From a checkpoint of a small mixture-of-experts model trained on Wikipedia.
Experts: 32 experts in each of 9 layers, 160 SwiGLU neurons an expert, 2 picks a token, a softmax router, a shared expert of 128 neurons.
Below are experts of layer 5 (counted from 0) of a mixture-of-experts language model. Rows are named router (the router's row for the expert), gate (a neuron's input weights, with its number), up (a neuron's input weights, with its number) and show model dimensions 40-79. Each number is 50 + 12 x the weight over its row's rms, rounded and kept within 0 to 99.
Before each expert's rows: "mostly gets" lists some tokens that are sent to it at least half of the time. This comes from a sample of Wikipedia text that the model never trained on.

# expert 20
mostly gets: "=", "):", ":", "See", " :", " •"
router:63 40 40 61 46 49 53 27 63 67 55 68 45 39 55 40 55 19 38 62 48 46 46 70 73 38 51 57 45 35 59 58 61 38 60 63 52 36 46 41
gate0:44 33 49 66 72 54 63 58 46 31 52 42 73 47 48 45 39 44 64 51 42 34 47 48 69 44 50 64 55 30 58 58 44 43 52 35 37 49 51 43
up0:65 67 49 44 34 37 28 44 61 74 46 51 26 43 41 58 48 48 49 42 74 67 58 45 31 45 51 35 40 60 44 51 38 59 51 60 63 74 52 42
gate1:44 68 57 32 68 53 61 51 53 41 32 48 33 59 45 37 60 45 57 50 31 74 44 55 45 33 53 41 44 36 44 34 43 50 56 61 45 43 30 52
up1:58 21 42 52 36 47 36 50 44 67 66 50 68 32 41 64 49 69 41 41 68 38 53 39 56 58 44 70 53 59 69 72 61 46 58 37 55 55 71 54
gate2:38 55 45 59 74 65 55 59 55 49 56 67 63 54 62 55 52 39 69 38 31 55 51 58 33 51 36 32 40 60 83 43 59 58 56 56 64 48 41 54
up2:60 53 52 33 19 50 38 61 42 55 47 24 46 42 40 50 44 55 42 52 61 40 49 46 63 43 51 72 52 39 31 50 47 33 52 41 42 52 42 45
gate3:58 52 52 48 54 48 59 51 38 58 52 42 62 51 51 42 52 37 68 44 50 71 44 67 45 49 69 57 36 38 75 38 52 55 36 36 53 53 58 43
up3:44 45 52 56 53 54 46 43 58 61 33 61 37 52 43 57 29 60 41 54 29 47 55 51 62 37 32 30 74 64 35 66 46 42 43 67 64 63 53 50
gate4:40 33 26 47 55 35 50 44 57 30 52 51 82 62 33 60 51 46 60 51 63 35 69 48 35 33 52 58 43 53 65 46 54 50 65 52 59 38 60 41
up4:51 62 62 61 37 38 55 66 53 73 63 44 23 61 77 30 66 51 24 49 55 62 52 47 65 71 56 41 52 64 26 53 44 44 44 48 47 63 58 52
gate5:36 64 64 61 47 34 68 54 30 58 56 62 60 61 57 57 50 45 38 52 37 42 37 48 52 48 36 55 53 52 43 56 57 35 42 46 39 51 67 23
up5:37 50 66 46 55 49 53 33 56 32 52 46 57 80 51 52 57 49 32 43 51 62 41 38 56 35 47 54 42 45 47 62 72 59 64 63 31 39 54 51
gate6:61 69 41 57 78 38 51 48 54 51 69 50 47 56 35 54 40 44 59 36 51 65 40 55 52 63 39 53 60 49 60 59 58 61 49 48 65 62 37 65
up6:55 58 33 60 46 47 57 44 70 50 65 52 46 62 30 53 19 62 59 40 35 69 51 49 48 49 29 43 70 27 64 56 70 59 54 71 53 60 33 59
gate7:40 51 59 60 32 34 48 54 43 49 42 35 42 27 45 55 60 40 49 36 43 48 44 51 55 48 81 65 53 52 44 48 48 66 62 52 40 38 74 63
up7:41 49 62 55 28 32 43 67 37 48 45 33 37 16 45 56 60 44 51 38 40 45 36 48 57 48 76 58 53 43 46 47 55 63 58 50 37 45 81 60
gate8:39 55 49 59 59 43 77 53 31 43 43 50 52 40 70 59 67 59 41 60 54 28 48 50 37 51 42 39 45 43 28 47 53 90 43 51 54 60 34 28
up8:37 51 52 61 65 40 68 56 32 51 55 48 49 41 59 47 56 58 34 59 52 33 55 52 52 46 40 39 43 29 25 45 46 76 56 58 53 48 40 28
gate9:24 67 64 44 37 58 31 35 25 78 46 57 47 56 37 71 54 33 54 45 51 28 62 36 48 45 46 52 46 36 68 61 55 48 45 70 37 50 50 63
up9:66 41 31 57 56 45 65 74 85 18 58 41 46 36 77 38 49 65 49 53 48 49 51 59 60 55 57 45 52 57 36 55 62 62 62 41 72 60 58 51
gate10:36 50 37 65 63 50 47 44 51 73 59 52 48 42 51 68 56 24 45 47 46 39 55 39 69 49 69 50 48 68 47 38 23 60 37 44 42 56 44 50
up10:53 41 67 46 39 69 56 44 67 37 45 53 42 58 52 44 53 55 57 42 47 55 28 74 33 49 27 50 49 48 66 65 68 38 51 47 46 49 52 50
gate11:80 23 49 44 63 26 32 63 46 42 46 58 46 50 48 70 39 46 28 64 62 38 58 50 60 59 49 43 52 27 38 48 43 42 46 34 65 34 46 48
up11:53 28 53 56 57 30 49 45 37 26 42 11 57 61 63 61 52 37 57 42 47 30 47 64 68 34 42 60 37 43 32 47 55 62 48 51 54 67 40 51
gate12:42 46 71 82 49 48 65 48 50 59 39 66 50 55 40 36 65 36 63 43 40 30 27 55 51 59 53 63 37 42 49 37 49 54 57 65 53 47 53 44
up12:64 62 35 20 53 44 35 49 47 38 63 48 45 51 53 50 40 49 34 61 57 49 72 45 55 37 56 37 55 45 45 53 43 27 41 39 53 59 39 31
gate13:56 45 52 56 58 27 54 54 79 61 61 45 50 75 19 37 35 39 58 57 43 48 64 48 59 39 62 39 59 34 66 54 51 47 63 37 54 24 49 68
up13:49 43 63 43 49 39 53 55 75 60 56 55 50 46 43 49 48 46 55 54 37 48 63 43 82 44 57 53 53 44 70 64 59 52 57 45 57 26 54 74
gate14:53 34 49 50 51 56 44 41 35 35 37 53 63 44 22 35 46 49 62 47 23 49 62 36 52 47 17 32 37 50 67 60 64 41 52 49 45 58 45 42
up14:48 58 53 46 47 44 55 62 66 73 64 47 44 55 77 57 54 59 37 60 77 44 35 46 35 49 81 65 65 53 29 44 26 63 38 49 43 52 52 57
gate15:47 45 37 62 52 45 35 52 45 40 40 59 51 52 63 48 25 37 59 48 40 54 53 45 66 61 54 42 67 63 49 63 56 34 42 49 60 22 58 48
up15:37 57 78 53 71 62 44 44 50 44 55 57 68 50 56 56 63 55 61 49 61 44 58 59 48 45 48 62 33 31 62 41 38 53 43 44 43 78 46 54
gate16:62 61 33 63 50 44 40 61 49 57 46 70 42 40 67 24 46 52 45 44 46 46 83 38 53 64 63 34 51 42 48 45 35 37 56 45 42 53 54 45
up16:49 49 69 44 47 60 74 28 67 46 58 41 39 55 29 65 57 49 47 48 59 50 37 56 47 43 40 75 44 51 43 53 62 59 45 60 44 51 69 52
gate17:46 40 39 51 32 39 42 54 49 69 46 49 57 62 36 48 32 36 62 51 35 56 70 72 53 12 58 56 43 56 47 47 52 59 50 56 59 50 63 59
up17:51 44 49 43 38 59 44 37 35 38 58 68 55 66 29 37 41 51 64 54 35 50 54 69 43 36 45 55 37 57 43 46 55 65 46 52 65 54 49 59
gate18:35 41 44 34 43 35 37 57 63 49 38 47 44 45 42 43 31 48 39 60 52 76 48 42 60 50 48 60 46 31 57 55 43 50 39 55 52 53 35 62
up18:17 40 45 47 39 33 42 45 53 57 36 55 52 51 48 42 41 49 32 53 45 61 62 47 43 36 62 63 41 38 54 51 33 55 33 49 41 53 43 79
gate19:66 54 46 27 44 68 51 47 45 35 62 67 56 68 61 49 30 62 37 51 32 60 41 36 35 44 57 41 73 39 73 56 60 51 50 35 53 62 39 59
up19:63 68 45 21 59 60 63 44 35 38 61 64 48 62 66 56 43 57 41 45 43 45 42 49 43 35 49 33 73 35 66 53 64 50 46 33 50 58 51 64
gate20:56 62 39 72 45 33 40 50 64 55 62 55 67 58 68 32 53 51 42 35 41 76 47 68 47 32 32 78 46 48 52 55 45 40 59 63 54 41 39 60
up20:31 45 45 64 40 68 43 33 46 44 52 52 45 42 39 57 60 41 61 60 46 48 24 36 57 45 50 28 63 50 44 35 32 51 41 51 62 38 58 43
gate21:66 38 66 44 36 54 54 37 32 44 39 51 36 50 66 47 46 44 42 68 71 57 40 52 71 63 41 56 65 37 56 08 51 46 24 27 35 74 69 51
up21:39 81 46 57 50 55 46 60 51 46 70 57 45 35 38 62 66 37 45 53 35 46 61 54 23 23 49 49 28 62 45 68 40 44 57 48 81 32 33 49
gate22:75 59 52 44 47 35 52 41 61 45 42 19 57 51 55 65 45 36 48 46 53 48 62 54 52 29 52 49 62 45 30 30 61 51 65 55 46 40 34 25
up22:34 49 44 66 56 52 55 59 30 58 61 85 48 46 47 27 51 45 43 50 35 54 42 53 50 68 65 53 55 67 73 75 30 60 40 43 54 70 65 71
gate23:67 36 48 66 57 44 55 28 78 16 01 74 57 58 49 50 47 42 53 62 43 38 57 49 29 33 35 45 59 38 49 54 36 58 39 48 49 63 47 51
up23:36 49 55 33 54 50 46 70 49 44 54 41 31 61 42 62 56 46 57 50 63 41 48 70 47 75 55 33 25 77 68 52 61 53 82 45 72 39 59 57
gate24:47 69 59 55 41 69 47 57 36 39 42 57 57 36 57 52 69 49 33 46 46 50 56 64 66 40 38 40 46 59 38 51 60 57 53 66 58 58 50 59
up24:37 77 58 52 32 61 42 49 49 31 54 62 70 48 67 65 60 48 46 42 41 48 52 72 69 41 35 39 48 60 41 54 67 60 41 58 52 54 40 61
gate25:55 51 53 58 46 62 60 59 60 58 49 33 70 47 50 58 55 42 55 26 42 71 64 43 50 44 43 52 22 55 50 70 50 47 21 57 49 55 60 51
up25:39 49 49 62 42 56 47 30 60 60 40 59 58 51 41 53 59 48 63 37 61 36 57 69 55 84 66 66 30 49 21 69 39 40 33 41 39 47 57 53
gate26:31 63 37 66 38 47 53 42 36 68 40 42 36 51 56 50 39 47 54 39 55 30 56 51 45 44 40 33 42 59 53 46 43 22 45 46 49 42 36 51
up26:63 50 56 36 54 53 54 53 59 24 67 65 53 52 48 61 57 61 44 59 37 69 43 57 53 45 71 70 58 37 53 40 50 67 44 54 40 58 64 41

# expert 11
mostly gets: " —;", " rem", " rel", " ev", " conv", " el"
router:74 40 41 51 51 47 35 51 53 64 61 55 47 39 58 36 69 44 50 58 46 38 63 59 61 40 44 50 65 41 42 44 63 44 79 69 79 43 40 38
gate0:66 42 68 50 61 43 54 39 55 53 75 71 49 37 59 50 38 53 75 57 35 44 45 41 37 57 45 37 37 69 27 56 35 55 38 44 58 77 37 29
up0:19 52 33 50 42 50 50 47 42 44 25 26 51 62 49 50 65 52 22 48 70 52 64 54 64 41 54 63 65 33 66 40 57 43 79 53 35 19 67 65
gate1:41 69 64 33 30 70 51 49 45 56 43 49 47 52 37 59 38 46 59 50 32 46 24 21 48 39 52 58 66 60 23 45 48 56 35 31 40 41 44 40
up1:51 66 70 31 31 60 59 44 37 53 19 54 48 45 49 54 47 49 60 57 44 57 19 31 45 36 56 49 72 44 28 44 47 67 48 27 51 49 45 38
gate2:56 42 70 41 45 45 57 46 48 55 60 67 52 59 39 37 30 37 52 51 41 42 48 54 25 61 49 44 58 52 62 63 67 48 27 40 41 42 72 53
up2:60 46 78 51 56 49 58 46 31 37 56 58 43 43 30 35 28 42 61 44 50 55 52 31 39 62 55 48 51 64 66 59 56 54 43 36 37 50 74 54
gate3:54 32 34 41 63 23 64 68 55 39 63 42 52 45 37 42 60 40 28 36 52 38 36 43 45 52 42 46 46 60 60 70 73 57 53 45 60 57 51 44
up3:38 65 61 63 45 69 48 34 40 44 45 63 27 48 59 59 60 64 54 69 44 60 55 55 56 55 43 51 36 49 47 16 43 44 40 45 55 38 47 57
gate4:75 60 64 60 66 49 45 46 65 48 37 60 39 49 54 48 53 24 43 57 34 39 66 50 66 77 50 67 63 48 77 56 31 43 46 51 43 56 42 42
up4:69 54 63 53 44 60 56 49 66 38 39 61 41 51 46 76 51 39 31 57 56 42 87 53 59 64 23 62 82 39 64 54 57 44 58 60 53 52 37 51
gate5:39 40 63 61 44 45 38 52 51 41 47 55 40 52 63 48 64 39 44 41 63 52 48 43 62 51 33 54 76 32 50 40 54 48 52 52 48 63 65 13
up5:30 47 52 70 38 54 53 43 43 49 42 67 56 59 63 46 75 45 55 41 55 55 57 53 71 48 36 54 65 37 63 48 48 51 49 53 37 58 79 22
gate6:52 27 61 50 27 43 61 44 69 34 41 59 46 52 41 42 39 51 77 47 29 36 51 55 38 51 41 58 39 56 61 50 28 43 50 50 62 62 43 64
up6:63 47 36 72 53 68 39 55 42 67 63 49 32 49 61 47 30 45 43 49 58 51 60 59 57 55 56 58 63 37 45 47 67 47 47 33 46 73 47 66
gate7:55 49 66 21 57 54 57 68 46 49 70 53 57 04 51 80 69 35 46 48 41 27 58 67 39 56 48 55 43 57 45 50 35 66 72 43 64 62 60 53
up7:64 59 49 32 60 46 63 61 40 50 67 49 63 04 46 78 57 48 65 53 47 41 64 60 35 48 42 45 39 52 54 60 42 66 67 37 61 50 57 58
gate8:38 35 33 50 48 44 59 61 45 31 31 50 60 41 53 42 59 55 62 41 52 61 49 32 52 55 75 35 66 61 52 56 51 57 44 51 52 68 43 60
up8:48 70 67 63 48 58 35 45 51 72 69 52 53 64 55 58 48 52 43 65 46 41 44 72 45 49 15 70 42 40 45 47 48 32 52 51 42 44 49 37
gate9:45 43 37 14 27 36 48 61 43 58 47 60 39 45 50 43 67 37 52 52 55 33 52 53 35 69 47 49 52 48 43 47 41 29 66 43 63 52 49 52
up9:44 47 33 12 25 35 48 62 45 69 42 69 51 40 40 41 64 38 45 45 53 39 51 52 33 65 50 48 44 46 39 44 45 33 62 45 58 59 47 48
gate10:73 67 61 61 52 75 44 53 46 53 45 63 49 55 31 50 37 46 56 44 78 52 25 47 58 49 53 54 52 52 56 52 47 52 52 28 47 71 40 57
up10:65 59 58 59 36 79 48 49 41 52 45 59 44 66 42 46 40 51 66 49 77 42 43 44 68 44 53 52 59 38 57 44 54 45 41 40 45 70 42 67
gate11:67 45 42 44 49 43 40 48 22 66 49 68 55 71 56 54 44 48 54 48 55 59 47 49 41 50 27 51 63 43 57 41 46 53 51 76 65 44 30 56
up11:67 38 46 50 56 44 25 40 24 65 49 62 55 62 43 57 37 58 52 46 59 63 43 57 38 53 28 48 65 35 61 50 41 56 49 72 61 43 33 45
gate12:64 35 47 40 58 64 47 50 37 41 50 57 23 49 65 36 35 45 50 47 37 46 46 63 44 49 55 26 45 50 58 41 57 42 59 37 45 66 63 67
up12:52 51 60 49 48 54 37 65 50 60 52 36 48 34 53 62 42 45 53 87 52 65 57 15 49 45 23 62 36 65 51 53 36 42 38 36 56 48 39 26
gate13:54 62 48 49 36 56 48 57 52 43 47 51 50 47 58 47 54 38 55 47 58 44 70 58 73 46 46 61 50 54 28 54 52 50 41 35 46 44 37 62
up13:53 57 60 48 26 40 22 62 37 47 44 53 70 64 51 41 65 36 41 52 39 22 72 49 47 48 47 51 42 48 54 51 44 46 57 43 58 48 56 52
gate14:59 54 56 53 40 43 55 28 44 69 34 41 62 37 34 31 37 39 50 61 54 33 35 27 46 58 39 67 48 47 77 40 53 57 70 22 49 62 63 38
up14:71 43 43 68 55 46 64 47 57 45 47 40 53 55 48 42 47 37 45 58 59 43 50 31 49 50 33 60 47 38 50 56 52 49 59 43 59 77 60 49
gate15:40 48 36 36 55 71 55 60 35 62 77 63 67 77 51 51 46 43 57 39 56 48 41 65 38 67 48 56 55 73 37 46 32 44 49 56 28 56 51 49
up15:43 55 64 71 33 54 60 45 70 37 35 37 24 31 40 40 57 62 47 49 50 42 73 40 44 47 58 45 46 25 47 40 68 65 57 51 65 49 43 61
gate16:63 39 26 62 72 59 40 48 24 39 52 62 52 48 53 46 63 43 49 28 52 37 63 68 55 58 56 51 38 68 52 38 39 54 53 51 39 25 46 60
up16:47 60 69 48 29 36 64 50 80 55 54 29 46 58 56 58 39 59 50 70 56 55 38 39 52 49 57 54 66 35 52 54 61 50 43 38 58 75 53 39
gate17:57 22 52 53 49 44 46 49 53 65 60 66 36 60 53 51 66 62 43 37 45 45 81 52 63 60 43 55 50 70 41 60 46 53 61 67 45 82 57 64
up17:39 83 50 48 49 44 53 56 47 34 45 34 53 27 57 51 45 40 59 70 49 38 33 52 35 36 52 61 40 50 45 53 42 51 54 42 37 34 43 34
gate18:33 51 67 26 54 56 41 55 35 54 33 40 37 54 44 57 24 39 29 35 30 50 59 59 62 44 58 46 55 52 52 58 64 50 59 65 54 40 44 51
up18:66 48 59 41 59 44 65 45 65 43 50 57 70 67 49 49 68 44 47 53 37 57 57 36 65 55 38 50 55 16 50 72 60 55 54 65 48 41 55 50
gate19:36 58 52 40 72 52 52 66 64 65 64 63 31 35 48 51 53 37 30 43 53 49 57 36 67 30 47 51 68 38 47 53 52 53 52 43 54 40 64 72
up19:60 39 57 55 33 39 51 36 38 33 44 49 56 86 46 50 56 59 81 59 44 46 47 60 40 74 56 59 30 53 43 49 63 52 41 58 46 55 38 36
gate20:51 53 47 30 48 55 47 49 51 23 45 51 69 37 40 54 74 36 53 79 49 42 60 37 60 34 53 50 64 45 28 48 43 49 45 36 54 63 61 49
up20:39 46 60 71 44 58 50 47 47 70 48 55 42 53 71 53 33 62 45 23 53 60 55 56 35 75 40 50 28 52 68 47 50 54 56 65 43 34 40 37
gate21:54 69 46 59 44 23 63 51 65 23 37 64 36 42 37 65 40 51 72 49 54 68 53 32 64 60 27 40 37 34 48 34 55 51 54 48 47 24 55 59
up21:59 61 41 65 50 22 53 47 59 49 47 62 44 35 24 63 41 58 70 46 56 71 69 33 59 65 31 43 46 48 39 26 52 38 57 28 54 35 54 61
gate22:54 67 48 54 38 63 65 55 47 45 46 27 42 25 41 36 52 43 57 43 32 43 58 44 75 26 75 53 44 40 52 53 32 52 48 18 40 47 62 68
up22:65 64 56 33 42 59 44 66 50 32 43 44 52 12 44 36 56 46 64 42 43 32 63 45 83 49 73 72 62 38 46 48 43 54 46 39 36 59 72 60
gate23:39 49 59 40 69 21 37 45 30 44 60 59 50 37 50 22 49 47 67 46 47 49 37 64 44 31 37 43 55 55 38 46 56 47 42 49 79 60 32 38
up23:38 50 71 35 46 30 47 37 34 46 47 76 58 50 47 20 47 49 60 49 48 55 43 76 54 37 46 36 58 53 51 46 47 47 41 46 65 64 38 22
gate24:60 43 46 47 41 34 56 51 47 44 37 71 58 59 40 51 78 58 53 31 49 43 43 53 56 43 35 49 56 59 32 42 56 61 31 66 59 84 40 53
up24:32 45 56 52 56 48 44 55 51 59 57 32 34 45 63 54 43 47 50 69 46 40 52 47 51 50 57 52 43 45 60 61 59 38 73 44 39 26 57 39
gate25:79 69 69 56 55 50 47 57 42 43 45 45 36 51 38 39 34 27 50 42 44 42 46 47 46 63 53 67 55 61 42 48 62 43 84 52 73 55 50 28
up25:49 69 60 51 57 55 43 40 36 49 41 50 41 44 41 53 49 39 48 25 42 42 46 56 39 71 43 47 62 60 61 49 62 42 72 48 64 48 51 27
gate26:36 69 64 67 90 43 55 31 63 48 47 47 31 53 45 48 54 42 39 53 52 41 54 36 52 64 31 40 60 66 58 64 53 35 43 61 48 67 52 39
up26:60 37 42 36 25 54 47 51 48 49 51 51 63 48 58 48 53 37 44 54 45 62 28 61 50 34 74 60 54 35 47 52 45 62 52 38 41 43 41 54

# expert 8
mostly gets: "igenous", " human", " modern", " Liber", "omin", " liber"
router:64 34 38 61 45 50 40 49 51 57 63 58 39 38 57 46 66 43 40 60 49 47 54 69 63 47 41 51 56 37 50 52 63 38 65 66 65 40 39 39
gate0:39 42 38 60 59 58 54 48 50 50 66 48 84 73 57 40 48 65 44 50 44 67 50 55 68 45 47 57 41 47 26 63 45 77 58 61 50 32 43 31
up0:61 69 62 37 48 46 38 52 51 51 44 30 36 45 34 56 25 41 50 34 56 41 66 55 34 46 46 51 68 44 74 32 55 43 62 29 60 45 66 45
gate1:51 49 42 45 44 61 68 46 64 47 33 50 50 47 49 38 39 66 43 36 52 55 38 50 61 48 58 61 44 58 33 54 58 52 49 58 51 51 42 57
up1:42 64 45 43 54 35 68 55 58 66 34 58 53 33 55 45 33 59 27 34 38 37 44 44 54 53 63 58 65 50 54 37 59 66 30 56 62 47 65 46
gate2:73 53 59 44 46 40 49 44 36 46 48 55 40 61 38 48 53 53 50 43 46 43 37 60 60 34 52 50 58 67 43 53 52 36 57 50 58 41 39 72
up2:44 55 49 38 37 55 44 58 57 49 54 47 55 46 55 71 49 45 37 54 21 60 58 59 39 49 33 46 36 26 59 44 59 52 53 53 52 39 55 34
gate3:56 54 44 44 45 55 80 50 59 39 44 55 68 35 43 48 40 42 46 45 65 60 35 35 76 58 53 39 63 61 53 42 28 39 50 51 64 71 43 52
up3:53 46 45 54 56 39 67 49 46 59 44 55 59 48 33 24 34 38 50 60 60 36 29 41 62 51 52 26 71 81 39 46 54 53 54 44 56 60 62 44
gate4:72 34 49 45 27 30 58 59 49 61 30 44 44 47 49 67 40 41 44 38 80 63 36 38 54 68 36 42 39 48 57 45 44 59 58 34 43 49 51 51
up4:38 56 59 44 46 51 43 49 44 32 63 54 71 42 54 67 50 45 41 47 41 68 57 65 58 59 63 57 50 70 57 36 62 42 54 38 50 39 71 70
gate5:38 53 59 42 55 66 51 72 59 57 54 47 54 41 50 35 47 59 48 73 43 67 47 29 65 51 49 50 43 36 26 61 51 54 48 30 46 44 68 36
up5:52 57 51 56 35 32 48 33 52 49 47 47 47 60 44 50 61 56 46 25 67 28 63 68 28 50 47 46 64 58 67 43 65 35 59 60 59 51 43 59
gate6:50 30 57 45 34 48 73 31 51 40 43 46 60 54 42 46 62 49 36 52 54 59 41 47 45 64 51 46 48 51 53 51 52 52 51 54 65 52 25 47
up6:64 65 45 42 46 23 69 62 60 74 71 56 47 45 37 55 71 48 51 43 58 50 57 57 38 48 64 41 39 68 64 46 44 58 57 49 27 74 74 40
gate7:58 50 71 53 53 69 49 65 67 61 35 68 44 45 52 43 63 55 51 47 41 50 47 67 65 51 39 57 52 44 39 58 46 43 32 51 57 20 40 41
up7:21 34 29 47 36 41 46 15 58 35 46 37 40 39 54 45 21 40 55 54 37 51 45 45 40 42 45 48 52 59 57 53 38 61 66 70 43 78 57 61
gate8:63 39 50 94 61 61 73 59 48 66 64 49 49 47 56 39 38 54 42 47 70 48 46 53 56 42 54 50 64 41 65 58 65 65 47 51 32 40 45 69
up8:77 47 45 68 53 45 59 47 76 62 61 45 46 62 79 51 45 46 60 33 69 47 68 38 38 58 46 66 62 33 41 60 50 48 56 53 29 51 41 67
gate9:54 61 53 68 44 39 67 55 51 40 57 55 23 37 57 46 55 67 61 59 46 45 44 35 51 69 51 51 50 62 42 57 50 48 51 45 61 58 64 39
up9:42 59 56 55 35 50 55 54 33 47 53 46 27 32 49 68 54 54 59 64 56 49 42 39 64 72 38 24 40 57 60 74 50 53 52 49 53 53 52 47
gate10:59 54 33 49 47 46 53 61 51 75 44 47 61 36 66 59 47 37 42 48 40 30 26 45 38 35 35 43 51 36 51 27 65 63 50 24 30 46 47 80
up10:42 44 52 42 43 60 68 65 58 53 38 42 43 65 60 56 60 45 49 51 31 57 39 54 34 08 51 51 49 67 43 55 60 48 52 52 48 38 58 49
gate11:54 42 51 60 39 56 39 40 47 37 65 64 55 45 47 40 71 48 57 30 72 40 77 73 72 37 51 41 43 38 47 32 57 18 37 37 53 57 43 56
up11:48 49 57 34 56 79 63 58 25 35 44 69 65 48 53 65 57 58 50 52 71 59 58 38 75 22 46 73 53 41 56 61 48 38 61 40 46 63 53 41
gate12:70 38 49 49 56 72 52 48 44 51 44 74 56 41 40 61 57 56 51 58 42 50 45 67 78 55 39 54 53 59 54 44 39 48 53 63 31 48 54 50
up12:74 43 57 44 41 64 61 43 54 67 52 37 50 59 50 48 35 38 54 41 61 49 33 33 24 40 59 25 50 57 50 58 38 27 33 50 57 39 65 62
gate13:64 48 62 64 68 42 64 37 22 56 62 64 59 43 40 50 57 41 51 32 55 57 57 38 30 51 59 58 62 59 41 63 56 35 51 46 55 66 73 42
up13:47 58 37 25 41 56 32 54 63 54 56 45 46 49 56 51 61 65 58 85 47 33 22 63 63 51 39 37 49 36 58 43 47 53 69 50 39 38 36 52
gate14:44 54 28 69 34 52 55 57 67 35 59 39 49 49 57 53 52 41 43 52 43 54 72 37 57 44 52 37 73 64 39 28 47 41 70 41 55 60 28 52
up14:64 57 39 29 51 53 55 38 47 44 49 58 30 53 49 60 57 40 58 63 22 71 61 43 32 51 61 52 48 70 51 51 50 62 64 42 41 61 40 59
gate15:77 60 51 49 46 62 54 51 55 57 68 57 37 35 59 81 54 37 62 28 54 61 50 60 54 62 42 64 49 38 47 53 20 38 35 60 51 42 47 50
up15:46 60 57 57 46 59 39 60 48 64 68 72 34 48 59 51 51 46 45 59 45 52 52 37 52 58 58 49 61 24 27 56 53 24 49 28 47 37 36 48
gate16:36 51 46 61 49 50 43 52 44 42 44 37 46 31 35 28 37 66 56 52 49 42 63 41 52 63 63 78 52 41 26 42 58 53 50 64 44 55 49 77
up16:50 29 59 49 49 34 58 60 68 58 55 58 53 67 65 49 60 32 58 57 39 51 38 62 44 35 52 37 52 62 76 53 51 36 53 27 66 56 57 21
gate17:90 50 55 46 40 22 34 60 74 26 41 29 58 54 59 12 59 47 47 67 55 60 49 25 55 54 37 45 41 58 79 70 55 38 43 78 65 54 71 68
up17:40 33 57 54 69 65 58 25 53 68 39 66 43 42 55 64 34 53 36 62 53 53 50 37 60 70 67 59 50 52 57 47 39 63 40 57 64 42 16 53
gate18:37 42 17 35 51 71 55 68 50 56 70 51 63 37 51 36 57 36 47 37 47 43 66 71 62 56 49 54 47 46 38 48 34 44 47 59 45 37 42 62
up18:36 55 54 59 42 39 56 49 43 52 42 42 38 64 56 61 49 52 31 38 62 60 28 39 61 44 61 51 39 52 55 54 35 30 24 42 65 56 48 55
gate19:46 62 64 38 45 22 43 55 37 50 53 57 74 52 53 72 40 43 48 53 40 65 65 64 46 43 48 58 60 45 39 47 50 65 52 65 51 48 41 50
up19:62 42 28 60 61 59 73 51 40 62 50 45 47 48 54 40 54 46 27 47 57 50 38 32 61 52 72 54 39 75 67 55 66 38 41 48 25 47 62 59
gate20:47 29 52 57 25 60 35 45 58 51 46 55 55 59 32 36 37 27 35 67 38 52 35 30 50 65 58 43 68 47 49 42 41 47 61 54 47 77 57 21
up20:47 43 47 54 42 38 51 62 69 64 58 58 66 48 26 34 58 27 45 48 41 54 38 70 49 51 63 45 66 60 45 46 36 46 58 50 30 64 35 28
gate21:62 42 77 50 37 35 42 49 49 53 60 42 49 42 55 58 61 36 65 59 56 57 36 27 71 64 33 60 74 59 63 28 34 53 47 46 52 46 57 39
up21:59 31 24 52 85 61 49 45 46 58 26 77 56 61 55 43 48 54 34 43 48 37 68 59 29 23 58 42 39 51 32 63 65 66 50 54 42 51 47 54
gate22:42 29 46 56 48 34 31 36 53 60 60 45 17 43 59 49 55 51 59 55 41 63 45 42 49 69 52 36 56 56 66 30 30 53 45 70 28 51 77 51
up22:52 28 46 63 34 28 23 37 40 55 61 54 28 37 51 48 40 32 55 58 62 49 24 41 57 68 47 33 56 52 68 34 34 57 36 85 43 37 68 48
gate23:44 59 56 41 50 36 49 66 53 68 29 64 62 20 37 51 79 44 46 44 56 47 62 38 57 74 55 58 38 35 70 59 34 54 54 32 26 58 53 66
up23:51 67 56 50 52 36 47 63 47 55 41 56 55 22 43 59 85 66 47 52 50 51 60 49 57 62 63 58 34 45 58 36 53 47 49 30 25 56 51 73
gate24:56 27 12 66 46 62 52 44 33 43 69 25 69 37 40 22 38 58 37 65 48 52 50 46 61 52 30 64 28 46 26 57 35 46 62 67 59 69 76 44
up24:58 37 42 60 59 53 34 36 60 60 33 56 55 60 51 50 32 49 64 27 52 55 56 61 50 44 35 45 45 59 46 64 62 34 55 53 52 59 43 61
gate25:51 55 41 52 57 52 68 41 26 72 40 61 43 47 56 53 54 50 56 58 44 34 56 35 43 55 56 41 73 69 24 58 66 56 52 42 49 43 66 69
up25:45 34 41 67 45 41 27 37 69 29 58 61 50 43 41 68 34 58 66 41 41 59 67 57 40 49 42 61 47 38 50 49 47 45 53 55 42 51 67 66
gate26:59 56 54 56 49 35 62 70 37 52 51 44 71 46 67 42 62 35 43 52 55 46 51 45 60 43 46 65 69 84 36 48 45 52 38 59 55 26 17 42
up26:70 50 61 56 77 59 71 56 51 36 40 61 63 45 73 42 59 58 53 36 53 52 57 45 57 56 47 57 60 69 43 44 40 73 58 55 50 54 50 44